Weights of a small mixture-of-experts language model, trained from scratch on English Wikipedia.
Training: a variant of Adam for the experts, 6690 steps.
Below are experts of layer 5 (counted from 0) of a mixture-of-experts language model. Rows are named router (the router's row for the expert) and show model dimensions 0-191. Each number is 128 + 32 x the weight over its row's rms, rounded and kept within 0 to 255.
After each expert's rows: "mostly gets" lists some tokens that are sent to it at least half of the time; "raises" lists some tokens whose logits its average output raises strongly, later layers aside. This comes from a sample of Wikipedia text that the model never trained on.

# expert 62
router [130 149 180  65 134 108 143 141  80 126 145  89 133 112  90 127 135  96  81 123  73  53 104 117 113 106 159 152 134 106 170 114 111  81 118  81 134  56 127 142 108 201 117 173 121 145  62  90  91 146  81 157 195 134 128  88 174 127 119 121 185 116  73 158 198 107 148 141 169 188  95 126  80 194 179  62 140 103  92 110 167 171  78 143 142  98 113 161 138 102 104 164 120  80 146 166 162 165 176 149 164 125  98 159 146 156 133  94 138 158  85  88 109 144 101  98 125 104  87  81 145 158  91 113 103 133 119 107  92 121 131 103 134 200  94  81 138 103 108 176 118 190 147 105 120  90 160 145 122 214 128 144 155  95 140 112 136 148 106 113 185 106 106 117 164 138 105  89 117 134 139 123 109 173 104 161 138 123 128 123  88 176 124 119 132 112 114 103 130 124 115 163]
mostly gets: "second ", "third ", "same ", "nd ", "another ", "new "
raises: "time ", "time", "thing ", "year ", "day ", "day"

# expert 51
router [113 149  87  87 139 124 118 149  86 108 155  83 110 119  73 159 171 145 130 158  98  85 137 114 130  95 197 160 107 119 138 176  82 104  81 124  91  59 123 165  73 162 152 116  81 118 126  66 140 187  77 150 169  90 124 119 164 102 121 118 117 128  45 161 195  90 143 155 154 151 178 110 114 159 140 125 139 110  80 153 128 165  90 189 124  76 116 137 101 110 101 159 132 102 122  91 104 164 166 149 163 108 148 159 115 178 129 108 121 194 101  52 154 154 152  94 130 118 147  64 148 150 132  55  90 185 125 109 128  83 102  94 145 136 115  91 195 123 120 111 162 180 135 111 155  87 162 132  79 154 131  77 149 179 123  80 131 124 138 123 140 123  60 119 135 123 105  89  71 145 143 122  62 124 145 122 140 141 132 115 110 122 158  95 149 110 136 145 126  83 107  86]
mostly gets: "born ", "ISBN ", "^{(", "Born", "(#", "Phylum"
raises: "last", "reti", "198", "achiev", "dec", "d"

# expert 58
router [ 96  97  85 117 154 138 112 143 150 150 120 101 144 108 155 154 167 167  87 111  96 108 152 168  94 134 163 153  87  77 164 126 132 142  97 116 107  79 126 138 132 179 155  83  82 123 100 124 119 150  93 163 165 111 155  90 168 103 174 155 174  82  84 180 134 117 182 142 170 206 160 123  83 140 150  58 153 118 126 123 170 123  52 199 160  94 123 134 102  74  96 172 105  67 162 114 130 198 123 134 144 175 164 137 147 108 113 136 134 157  77 106 169 138 136 115 136 136 143 108 130 220  83 155  77 192 118 111  74 131 113  95 145 176  87  76 152  88 181 164 151 162 130 144 164 128 191 119 107 144 142 103 153 155 119  78 155 159 126 164 180 118 131 115 129 128 133 104 100 132 124 156  80 154 128 157 109 109 123 123 105 146 158  84 139  79 124 124  85  71 122 113]
mostly gets: "sq ", "km ", "mm ", "million ", "lb ", "±% "
raises: "(", "later ", "/", "early ", ") ", ", "

# expert 45
router [141 121 126  80 162  91 128 137 129 109 139  80 123 136 107 129 143 114 118 140 128  70 128 117 130  96 187 112  90  75 133  99  93 110  94 130 128 110 127 180  87 176 123 126  86 133  99 102 104 173 119 111 170 108 112 124 147 116  99 171 185  55  62 200 144 126 155 205 166 209 131 146 135 152 155 116 152 124  83 120 193 134  89 202 155 144  99 116 107 139  75 168 116  78 158 145 128 153 196 126 153 166 157 146 135 171  90  91 141 183  74  83 174 152 139  66  96  80  96 107 114 173  92 101 109 128 118  94 106 120 164  86 129 159 100 135 131 130 147 127  91 136 130 122 128  94 173 123 106 173 117 100 152 173 102  93  94 124 100 108 187 136 106 107 126 137 137 162  77 138 127 127  58 123 130 146 172 115 162 118  67  94 115  61 114  60 106 133 140 139 141 153]
mostly gets: "40", "49", "35", "99", "34", "14"
raises: "est ", "are", "be ", "include "

# expert 21
router [148 138 157 109 103 166 136 159 116 127 151 115 130 124  93 131 147 132  87 134 103 132 136 174  85 129 210 115  78 108 126 184 135 123 137 118 192 110 113 134 110 165 108 155  97 148  84 122 139 138 130 126 141 118  99 123 197 135  94 165 200 156   0 139 142 112 192 166 152 144 207 100  93 144 155 140 137  99  76 122 150 182 104 188 145 112  90 151 132 120 104 163 151 101 138 134 150 110 180 133 195 100 144 138 129  95 144 125 152 168  81 126 142 122 130  84 156 114 103 103 121 179 103  93  60 104  75  73  93 108 189  99 144 146  89 125 134 140 101 130 100 165 142 127 145 146 196  96 143 174 116 101 109 150 132  31 113 105 101 135 123 174 144 144 123 165 153 116  84 138  95  69  94 129 138 107 119  71 175 132 115 172  98 118 108  98 129 130 100  76 122 106]
mostly gets: "ic", "ff", "idae", "Cr", "aph", "ér"
raises: "ati", "ers", "i ", "ish", "ile ", "ia"

# expert 43
router [103 158 128  99 115 111 116 134  97 136 116 108 154 136 102  95 174  64 133 125  97  51 120 110 147 119 135 119 133  78 151  98 113  84  80 138 113 104  81 182  99 139 126 149 114 133  99  99  96 175 146  84 156  70 110  96 146 147 143 157 199  72  66 195 157 130 159 186 151 199 145 155 127 173 136 113 145  98 102 131 187 157 113 173 162 169  99 131 117 155  98 150  86  83 130 167 101 145 201 132 144 118 111 128 172 136  87  67 146 186  77 118 159 146  91  80 146 123  66  87 132 149 127 122  94 148 117 110  96 103 161  89  79 136  93 126 153 140 112 105 118 162 137  95 112 114 207 138 113 176 147  82 157 132 121  96 120 130  70 108 160 173 131 141 116 153 128 120  99 137 110 112  68 144  92 144 181 100 160 103  40 103 133  86 119  93  75 122 114 116 133 118]
mostly gets: "53", "23", "14", "19", "99", "20"
raises: "his ", "Career ", "–", "being ", "times ", "("

# expert 50
router [127 103 189 108 131 122 136 133 100 154  93  74 124 149  93 130 202  57 104 136 110 125  95 164 116 128 172 146 107  81 124 140 128 135 151 100 173  94 146 176  72 129 137 108 108 143 146 112 155 185  86 130 112  71 151 116 176 129 122 103 134 125  15 156 150 119 199 135 165 124 195 132  84 192 186 132 142  92  99 104 179 133 111 167 167 133 100 160 116 138 133 165  91  86 124 130 160 141 155 109 150 160 132 148 182 163 106  94 141 151 101 109 153 120 133  99 122 131 102 134 148 122 141  87  84 180 140  49 108  99 113 116 100 156  87  49 118 164 116  93  97 159 128  84 131 112 190  68 130 170 161 123 139 116 133  63 158 151 137 163 146 148  67 118  83 126 149 101  91 157 105 125  83 135 105 111 132 105 166  81 101 123 133 114 152  98 124  81  84  75 113 116]
mostly gets: "ements", "ress", "ator", "led", "ently", "able"
raises: "\n\n", "time", "). ", "respectively"

# expert 61
router [114 152 105  59 125 141 150 145 104 127 172  68 147 121  96 174 179 116 119 165 114  95 152 134 132  79 135 100 135 122 182 159 141 117 112  86 112  68 135 162 142 158 138  96 115 120  86  83 128 198 122  95 178 124 120  73 169 142 140 139 141  98  55 164 160 117 162 150 190 213 144  96 114 182 182 138 139 120  55 111 156 177 116 154 150  79 157 151 154  69  34 160 116  97 108  95 139 148 147  97 111 145 142 138 132 156 105 122 116 174  64  86 140 143 114 132 115 137 127 107 147 141  59 116  65 147 117  63  83 116 125 136 116  79  86  95 122  85 155 139 121 173 113 149 140 130 170 118  84 164 114 144 139 116 137 110 124 113 116 179 141 172 142  99  82 113  85 127  72 156 106 123  42 163 109 101 135 132  93  99 100  97 128  88 136 141 117 132 155 141 160 131]
mostly gets: "Genus", "Coordinates", "medal ", "tournament ", "program", "Born"
raises: "there ", "there", "the "

# expert 52
router [107 158 128 115 128 141  92 114 115 177 133 126 146 149 138 158 156  86 121 178 123 101 173 182 158 140 129 147 102  92 119 108 114 122  80 128 122 106 122 172 114 158 134 134 136 117 101 160 143 155 128 106 196 161 129  71 129 145 148 125 182 110  40 175 131 153 206 171 156 180 121 115 111 158 187 130 145 107  99 101 215 127 109 150 150 132 127 145 149  55 103 140 100  82  99 116 124 146 119 102 142 126 124 162 189 122 116 117 168 182  93  82 186 165 122  84 159 119 125 136 105 148  92 122   9 152  99  92  79 107 151 112 102  96 103 139 136 138 154 115 139 162 124  92 167 142 186 111 114 135 161 102 103 108 141  64  94  96  92 194 176 128  96 140 168 131 162 153 107  98 132 117  70 140 105 139 136 182 119 117  86 117 143 123 101  40  93 145 132 152  85  87]
mostly gets: "comp", "trans", "food ", "cont", "dem", "bomb"
raises: "e", "al", "ord", "o"

# expert 4
router [ 97 117 162  72 184 126 117  97  80 140 140  96 100 184 109 156 159 105  79 143  74  85 148 159 149 136 131 157 127  24 119 109  96  76 103 120 134  73 119 161 103 136 159 101  67 121 103 133 149 155 123 116 184 116 134 102 181 159 133 146 169 139 107 138 138 150 196 173 162 120 159  81  94 166 149  97 136 141 122 131 140 159  92 176 166 129  95 148 136 113 101 168 157  97  78 102 142 132 206 112 195 173 124 144 132 199 104 115 140 118 103  85 166 122 115  97 117 104 101  87 147 179  82 135  62 149 136  90 124  89 157 101 104 129  89  85 151 134 190 146 113 185 139 134 161 139 149  72  84 234 105 129 113 147 105 148 141 134  94 153 173  98 114 163 110 147 136 124  98 125 122 119  83 186 110 146 128 116 161  95  83 131 122  91  99 115 119 129 133 121 118  95]
mostly gets: "the ", "The ", "this ", "each ", "his ", "This "
raises: "first ", "next ", "last ", "latter ", "previous ", "third "

# expert 31
router [122 143 126 128 149 149 141 181 122 163 159  66  83 136 111 112 143  52 122 140 118 111 154 112 102 135 112 144 111  55 200 124  91 105  67 102 119  83  97 168 111 161  90 142 117 100  95  70 115 189 105 137 133 129 132  89 150  88 176 102 212 118  53 145 159 135 164 133 142 154 107 131  84 198 133  85 122 139  99 166 192 153 105 153 144 145  98 161 201  65  92 164 114  85 100 162 122 146 137 118 156 146 102 133 130 149 116 116 154 207  90 109 141 136  97 119 103 126 114  93 120 175  91 141  66 129  77  94  47  97 127 129 105 129  84  94 144 132 165 133 157 163 132 101 139 136 143 106  89 173 133 110 107  99 163  55 134 151 107 123 180 126 108 113 128 125 101  86 101 155 183  83 115 176 117 172 120 129 139  66 114 151 131 128 111 127 132  82 147 137 144 158]
mostly gets: "Min", "Tran", "Spr", "Pun", "Bul", "Comp"
raises: "weight", "role", "cost", "appearance"

# expert 26
router [160 144 147  70 173 104 149 154 121  99 148  91 167 169 159 104 195 134 105 182  69  29 105 177 113  83 140 118 104  80 126 175 115 121 105 145 133 115  73 195 114 129 132 107  66 145 118  77 166 146  97 167 132 110 101 128 152 148 126 155 136  74  80 178 173 132 124 148 127 168 147  62  82 164 132 120 163  50 128 133 136 163 102 174 184 143  92 141 145  98  57 179 105  88  96 153 153 181 136 148 151 121 116 101 158 202 120 125 128 149 118 151 142 112 114 100 131 153 101 111 123 168 129 123  91 162 116  92 113  80 159 134 125 137 106  77 162 118 135 131 129 189 176 106 149 114 202 139 100 189 165 168 130 165 130  88 125 115  97 110 134 122 103 173 151 122 113 132 106 170 139  92 133 160 142 115 141 109 138 126  59 176 152 116 116 117 138 122 139  84 103  82]
mostly gets: "York ", "ford ", "Washington ", "London ", "ville ", "Scott "
raises: "aimed ", "ened ", "cited ", "fully "

# expert 8
router [109 128 134 121 114 122 121 106 123 150 168  92 141 140 131 139 125 113  72 140 110  85 148 196  72 148 199 107  77  61 153 145 114 101  63 107 132  82  94 144 118 146 131  79  96 141  94 103 155 144 153 135 146 102 104 118 137  71 112  99 142 108 111 180 144 112 184 138 104 165 189  67  93 161 137  90 143  93 125  98 144 160 116 162 156 123 144  97 117  97  55 196 117  95 105 126 127 165 198 141 147 147 135 165 162 168 100 119  77 246 111  67 157 160  97 134 145  77 100 146 101 164 150 172  84 156 126 127 110 106 179 105  99 130 127  97 178 162 119 124 151 153 157 140 128 131 187  87 113 198 131 164 118 162  69  83 138  56 107 130 143 169 107 152 126 148 123 102  73 176 127 134  90 130 114 144 148 145 157 138 103 162 140  99 110 123 157 123 122 122 121  94]
mostly gets: "but ", "', ", "and ", ", ", ",\" ", ")}, "
raises: "then ", "though ", "many ", "thus ", "others ", "which "

# expert 59
router [122 140 166 114 184 153 104  99 109 143 155  97 143 113 102 131 148 120  68 123  84  82 106 143 104  96 147 152 120  30 134 101 105  88 118  88 153 107 101 179  92 148 130  93  71 161  86  91 146 149 103 113 124 150 148 149 152 142 123 135 130  72  83 170 120  79 173 150 130 124 151 125  20 126 156 137 168 118  92 126 147 175 110 148 215  89  99 129 144 138  43 180 122 106 124 109 158 146 150 128 111 156 169 156 169 168  68 104 106 179  91 123 166 108 145  71 134 112 138 116 152 148 127 135  76 173 129  72 104  66 155  96 113 139 131  88 165 128 151 154 146 136 146 102 166 129 167 128 145 184 103 118 148  90 102  79 101 149  43 128 148 181  93 112 140 148  96 140 139 203 135 146  76  88 116 161 125 118 114  94  94 124 107 110 130 126 110 126 152  90 135  89]
mostly gets: "which ", "that ", "when ", "where ", "they ", "while "
raises: "they ", "he ", "there ", "she ", "many ", "it "

# expert 24
router [101 108 142 140 155 118 111 118  60 141 163  87  70 111 108 133 159 109 185 156  82  78 166 187 128 108 125 103 133 112 121 114  64  91  54 140 102  86 145 135  91 140 106 108  70 123  70  92  87 148 125 112 185 126 132 123 155 118 113 139 181 107  35 142 184 131  98 137 146 184 125 118  95 192 153 114 133 114  87 128 126 134 137 210 129  95  71 124 111 130  93 152 122  87 147 108 127 190 114 151 160 130 124 110 210 182  93  94 128 212  94 107 182 119  98  97 135 120 155  99 152 153 134 130 106 145 158 119  76 107 131 114  95 169  81  81 130 114 156 135 161 147 108 115 162 186 169  97 132 187 137 152 108 142 142  85 145 105 123 151 133 111 144 110 146 118 163  83  73 110  80 124 111 138  93 157 171 113 141 123 115 128  85  65  97  94 133 145 122  76 110 123]
mostly gets: ")", "==", "|", "===", "== ", "."
raises: "\n\n", " ", "com "

# expert 15
router [ 94 136 119 106 149 151  90 147 124 151 142  80 114 126 112 136 202 101 108 163 143 127 112 135 161 140 128 149 113  72 133 169 122  96  75 121 142  99 149 201 113 121 125 145 137 117 129 117 111 179 157  89 163 147 134  88 169 170 175 168 135  92  35 150 115  91 173 115 164 133 150  96 130 175 149  80 156 134  67 127 176 147 105 152 157 108  87 198 167  89  79 143 119  88 114 108  89 193 162 117 113 105 132 192 206 182 114 131 133 195  56  71 145 170 124 128 116 115  92 143 135 139 108 108  29 143 110 142  87  65 155 134 115  84  90  94 155 147 124 127 104 153 149  97 183  77 170 109 104 160 120 107  92 143 137  80 142 134 122 155 155  93 148 135 109 169 146 117 101 148 151  97  75 131  92 146 135 163 104 110  75 142  94 100 107 136 109 121 148 125 109 118]
mostly gets: "present", "According ", "comm", "exp", "design", "author"
raises: "ancy ", "=", "iting ", "est "

# expert 10
router [ 81 154 148 103 122 113 116 176 125 160 106  87 124 127 127 151 194  69 105 149 135  92 117 162 168 149 130 125 132  65 126 115 119  93  64 144  74  87 131 164 113 126 154 127 148 146 131 117 140 163 138 129 176 130 137  44 150 138 151 123 154  84  69 158 139 110 192 143 122 179 173 118 146 194 157  87 151 162  98 142 198 155 105 200 121 139  92 158 136  86  96 142  91 128  95  98 115 161 148 114 111 122  86 166 217 184 110  89 131 179  61 112 175 123 127 100 132  97 133 111 131 142 104 126  88 130 104 117 147  31 117 144  92 132  63 104 172 156 126 127 122 170 129 113 123 118 165 134 116 163 149 168 101 106 113  82 112 138 115 176 183  73  78  92 143 143 128 128  56 120 119 117  58 125 121 143 124 145  94 155  84  92 132 145 119 110  96 131 108  78 111 133]
mostly gets: "However", "dis", "however", "later", "there", "real"
raises: "==", "= ", "===", "- "

# expert 55
router [ 99 148 153 109 113  66 102 173 112 129  99  73 142 146  88 140 159 111 135 161  42  87 149 139 118 138 169 151 121  51 134 142  63 118  66 134 130 113 123 189 118 132 167 149  88 131 150 140 149 152 106 132 177 102 105  72 129 141 144 133 162  81  45 149 182 108  97 140 135 199 186  57  89 174 135 138 160 125 125 118  90 138 112 191 194 138  58 173 128 101  86 158 127  71 106 169 154 134 136 141 126 158 142 138 127 141 115  87 106 187  76 127 149 169  90 118 114 124 121  81 162 175 131 101  92 161 132 112 123 102 121 118 104 128 126 100 148 151 128 130 166 157 174 117 159 112 139  96 103 159 118 145  97 180 109 121 133 117  82 142 164 135 129 106 146 121 134 102  72 112 108 117  76 197  96 159 141  72 150 106 111 131 137  60 149 125 115 120 127 108  70  68]
mostly gets: "201", "200", "202", "198", "199", "197"
raises: "Succeeded ", "service", "career"

# expert 33
router [100 125 124  96 137 168 102 154  88  93 140 103  72 126  70 150 148 137 140 170  75  76 108 146 138 105 193 102 135  51 126 126  71  91  75 129 108 115 111 152 112 154 144  73  68  84  99 136 138 190 104 135 177 170 108  86 146 122 117 159 177 114   9 170 162 143 145 152 158 172 140 129  90 155 125 112 141 125 127 161 121 140 119 182 138 167  81 170 105  86  87 119 148  97 154 100  99 149 131 123 149 136 126 132 186 146 126  74 131 179  71  84 202  99 147  66 106 129 100 150 165 129 107 127 113 111 116 108  77 113 144  82 162 137  88 132 127 144 127 129 139 171 114  96 175  93 169 151  90 216 129 112 124 135 116  73 159 139 137 149 141 123 130 122  96 122 123 118 102 172 113 112  92 139  83 178 180 154 161 114  95 114 121  72 117 127 134 117  95 105 120  88]
mostly gets: "′", "FW ", "Win ", "ISBN ", "MF ", "DF "
raises: "198", "195", "03"

# expert 35
router [ 72 147 135 107 145 114  93 201 126 111 102  79 122 149  95 143 154 141 115 125  98  72 158 156  91 119 191 110 142 101 121 127 110 129 104  96 146 101  98 164 140 150 138 124  51 161  66  96 138 177 108 100 165 134 106  94 133 118 124 161 127  84  85 173 141  90 147 123 125 217 148  64 101 162 144 111 177 107 114 101 157 153 111 161 177 128 115 146 139  52 113 181 136  55 162 166 154 119 152 145 162 131  88 154 150 138  85  94 140 174 125  68 137 137 147  86 131 120 113  69 113 180 142  67  85 155 133  97 122  88 129 122  97  97  95 144 156 145 141 143 146 190 136 119 174  81 176 155 135 140 137 108 146 137  95 100 113 136  83 193 190 115 120  82 101 110 129 121  60 120 110 131  84 105  52 128 138 138 114 130  98 182 101  90 121 124 143 151 102  93  78  89]
mostly gets: "until ", "October ", "February ", "later ", "early ", "November "
raises: "the ", "as ", "after ", "this ", "at ", "before "

# expert 46
router [ 90  90 154  90 121 168 144 142 133 156 143  62 132 184 131 117 132 148 134 146 113  68 147 133 141 101 164 124 132  88 159 134 106  90 101 110 153  52 112 135 100 146 175 133 138 141 118  99 126 157 148 107 148  84 138  86 178 121 137 122 134 112  86 185 151 163 155 112 122 169 165  87 133 170 183 101 142  73 113 132 133 137 150 135 142  81  88 125 104 103  70 218 159 121 110 104 145 180 179 117 122 157 110 147 202 146 119 113 138 154  99 109 149 126  81 116 127 108  88  96 137 150 105 124  67 121 136 116 148  68 189 128 104 127  97  78 140 112 145 119 132 245 180 111 194 127 153  84 126 172 119 135  78 112 136  31 123 109 115 108 207 109 132 120 130 142 136 108  96 133 100 111 123 174 131 149 156 140 151  75  74 101  89 122 147 122 133 131 111  61 158  84]
mostly gets: "during ", "In ", "within ", "During ", "across ", "against "
raises: "the ", "their ", "its ", "his ", "a ", "her "

# expert 18
router [120 164 145  98 141 135  86 173 152 112 134  64 144 179 114 123 186 128  76 134 118 109 128 137 101 105 153 164 100 120 126 148  96 112  65 134  96  35 104 140 103 115 132  98  91 119 105 105 125 146 155 123 160 159 131  67 199 102 116  99 135 119  60 151 174 112 155 158 183 169 132 117  75 220 165  99 116  74  75 137 153 129 119 189 142  89 104 125 188 110  55 160 153  91 127 113 131 142 158  90 170 169 156 188 156 128 110  69 119 162  67  76 119 141 110  94 145  79 145  90 129 160 122 115 117 155 136  67  56 100 148 135 116 148  95  76 115 150 133 117  99 174 156 136 149 104 179 111  93 172 126 125 150 129 136  49 150 124 126 167 163 170 137 132  82 148 112 126 103 151 125 120  65 169 144 145 153 118 121  87 127 123 106 119 114 104 159 133 126  98 139 128]
mostly gets: "History", "Date ", "Coordinates", "Location", "also", "|---|---|---|---|---|---|"
raises: "==", "===", "=== ", "== ", "====", "==== "

# expert 57
router [134 146 130 137 174 117 113 151 111  72  85  63 100 138 129 130 114 117  71 173 122  95 135 125 138 146 193 142 132  33 130 125 107 110 110 108 153  56 147 144 120 137 119 128  82 123 104  91 145 159  99 166 174 124 109 119 191 130 144 134 152  71  97 177 111 102 142 159 169 156 154 122 110 209 165 136 155  99 118  85 148 103  50 169 181 131  79 146 118 119  70 177 163  87 138 134  95 140 122 127 125 157 171 202 152 114 141  67 127 154  75 128 208 136 124  95 112 142 114  93 124 172 131 135  69 126 112 124 112 117 165 124 106 137  69  94 114 107 128 169 117 114 102 134 119  94 182  99 122 138 148 107 106 123 134  68 153 135 144 112 188 147 100 130  94 120 126 141  33 104 187 138  97 134 126 144 118 111 170  79  92  88 174  58  90 120 133 119 128 110 131 103]
mostly gets: "population ", "Population ", "average ", "estimated ", "income ", "below "
raises: "the ", "this ", "his ", "these ", "both ", "its "

# expert 60
router [125 163 159  70 110 125 110 213  91 136 127  76 112 183 137 111 163 132 114 140  97 102 156 108 104 118 129 156 113  89 128 165  98 106  98 118 130 101  86 194  74 145 138  97  96  98  85  82  95 149 128 150 183 109 109 114 169 109 105 132 192 108  57 167 135 124 168 174 187 163 167 112 114 218 142  84 134 116 131 110 145 137 115 207 140 113 139 191 142 112  87 156 139  76 123 121 121 131 135 147 110 140 123 224 177 129 104  88 124 186  71  51 135 157 150  70 156  83 107  92 160 167 142 157 113 144 115  88 112  88 168 129 165 157  58  84 146 144 123 127 122 142 154 106 124 107 164 105 101 164 141 146 132  78 143  95 164 134 150 162 179 132 119 127 101 132 103 101 156 165 142 100 130 153 139 166 165 100 119  99  80 132 139 102 103  78 138 126 136 111 153 113]
mostly gets: "Candidate ", "Location ", "±% ", "Turnout ", "village ", "city "
raises: "| ", "- ", "==="

# expert 28
router [104 103 105  67 144 115 112 159 115 122 130  91 127 153  91 118 198 123 127 184 100  98 131 178 117  86 147 134  68  54 167 118 150  63 144 108 136  74 125 165  89 140 130  78 104 124 116  98 137 142 106 152 169 105 114 107 170 126 116 109 159  80  46 212 155 121 139 143 181 203 147  70  83 181 201 114 144  89  57 107 162 177 122 186 175  91  87 122 104 141 100 158 161 112 154 150 165 142 175 146 149 147 160 148 129 149  96 132 103 156 117 111 123 121 138  96 140 119 130  89 100 190 127 150 111 191 118 104  74 100 147 133  76 106 106 121 133 110 112 126  96 132 165 139 148  82 160 157  86 158 121 149 137 115 108  88 154 119  73 102 159 136 112 104 100 110 123  95  83 150 112 171  81 142 151 159 147  90 115 100 104 144 149  80 162  82 157 139 107 112 124  84]
mostly gets: "Died", "DST", "Binomial ", "Reception", "lb", "8"
raises: "– ", "^{(", " ", "saw ", "\n ", "| "

# expert 7
router [122 131 163 115 132  95 129 147 128 101 176 117 158 145 105 140 157  97  92 160  80 127 123 178  65 110 144 151 111 119 137 150  88  87 148  95 125 111 110 179 108 152  99  84 130 152 108 119 106 145 178 142 184  82  85  69 175 102 119 151 149 133   0 144 171 138 117 125 127 145 145  87 107 182 155 105 166  78  91 107 169 160  76 200 144 133 119 119 126 163 106 202 145 118 117 133 146 145 188  95 145 147 150 153 168 156 145 125 108 157 114 116 165 160 145 122 136 121 138  92 130 140 130 108  77 112 117  51 162  53 184  99 122 112  76  97 130 118 133 135 124 150 141 138 162 163 173  96 138 180 131 175 180 109  99  99 145 117 121 151 160  75  72 159 135 148 160 144  67 157 100 142 118 137 100 123 156  79 163 162 124 159 157 114 130 141 106 153 127  73 134 114]
mostly gets: "|---|---|---|---|---|", "ina", "|---|---|---|", "|---|---|", "|---|---|---|---|", "ini"
raises: "'", ": ", "+ ", "Location ", "ism "

# expert 23
router [110 129 125  80 142 114 143 129 115 152  91  86 153 144 102 125 172  60  89 193  97  88 157 190 124 117 134 128  88  80 124 134 133  92  96 100 100  47 115 119 117 175 152 119  98 125 122 101  88 135 124 118 145 123 142 118 129 142 118 170 156  75  45 193 153 136 132 157 141 198 185  59  74 202 199  90 168  88  82 134 157 167 123 166 127 140  87 154  87  77  87 127 126 137 154 128 154 151 167 120 147 148 116 160 136 179 150  99 159 201 106  71 168 115 100 108 145  66 107 103 128 150 135 106 131 128 135  88  77 120 134 132 128 123  97 101 161 108 142 174 131 174 106 114 160 144 149 164 140 160 129 132 148 124 122 103 102 136 119 138 194 109 129 158 161 109  76 116 124 117 128 150  87 176 110 101 137  84 137  87  58 116 124 119 153  58 100 101 163 147 164 104]
mostly gets: "11 ", "10 ", "13 ", "12 ", "15 ", "30 "
raises: "people", "titles", "Succeeded ", "months"

# expert 37
router [146 117 131 108 169 141 117 118 117 121 165  76  96 186  91 189 160 133 108 128 115  72 147 119 105  97 125 142 105 103 143 173  54  91 105  98  97  84 113 169  93 164 193 129  92 100 105  98 120 147 135 136 206 129 112 112 168 122 116 139 181  56  49 187 164 117 153 137 142 168 147 112  77 187 100 104 178 140 159 146 163 119 146 198 170 116 149 124 121  92  82 123 127  65 165 126 148 140 166 135 110 152 192 177 142 152 108 144 122 152  69  76 204 141 150  93 114 116 141  99  79 162  96 147  92 152 112  77  98  87 114 145 151 180 114 145 152 120 185 153 106 172 159 118 121 112 183 132  70 157 106 126 129 123 122  68 141 149 114 132 147 116 141 127 126 127 111 107  98 123 138 109 142 158 125 158 198 104 167 113  72 149  84 121 180 115 111 104 137  97 116 126]
mostly gets: "Chris ", "ENG ", "ITA ", "BRA ", "Jim ", "Los "
raises: "force", "center", "Center"

# expert 63
router [116 121 141 132 157 136 129 158  71 144 162  67 144 170 112 154 138  85  98 125 107  95 165 158 117 117 139 141 115  65 114 140 114 104  62 163  70  64 154 155 104 153 135 103 104 144  99 111  97 125 147 145 161  85 114 122 184 149 115 101 148  95 103 194 212 107 188 139 167 134 167 104 116 152 198 123 133 114 144 172 138 161 133 151 142 135  99 118 133 131  97 184 136  94 111 168 152 138 208 123 145 173 106 164 181 131 121 120 126 174  69 104 134 128 129  72 118 118 103 102 137 188 109 117  45 172 132  82 121  82 167  98 102 172  83  63 166 178 145 111 103 138 164 112 180 119 146  81 125 159 159 152 109 142 135 106 121 132  53 137 184 105 125 126 135 108 122 126  65 160 118 105  81 154  85 143 152 100 134  86 113  97 147 126 161  65  86 102 114 127 114  91]
mostly gets: "throughout ", "between ", "across ", "surrounding ", "prevent ", "promote "
raises: "other ", "two ", "previous ", "this ", "others", "same "

# expert 41
router [114 143 162 119 166 113 128 126  98 110 175 123 105 186 104 128 132 101 103 181  87  86 155 149 140 126 197 113 136  32 158 141  90  80  70 124 162  63 108 150  80 149 172 116  93 151  77 120 157 130 145 108 141  95  96  81 172 113 101 170 173 121  37 173 126 113 135 163 153 183 139 114  65 102 167  93 157 108  84 145 117 171  94 189 140 123  96 147 173  88 144 135  99 100 113 112 136 166 144 133 131 164 107 149 184 147 135  97 134 151  36  69 133 127 126 120 122 115 113  86 158 147  99 140 150 141 124  84  93  61 125  80  69 116  93  97 135 152 141 190 100 178 133  71 137 116 161 127  85 157 128 125 134 135 108  77 160 128  92 116 180 116 106 145 124 156 140 106  88 166 140 111 108 149 125 153 117 124 160 122  78 148 143  84 134  86  94 124 110 120 152  88]
mostly gets: "| ", "′", "opping ", "nominated ", "Senator "
raises: " ", "— ", "Succeeded ", "None ", "none ", "Result "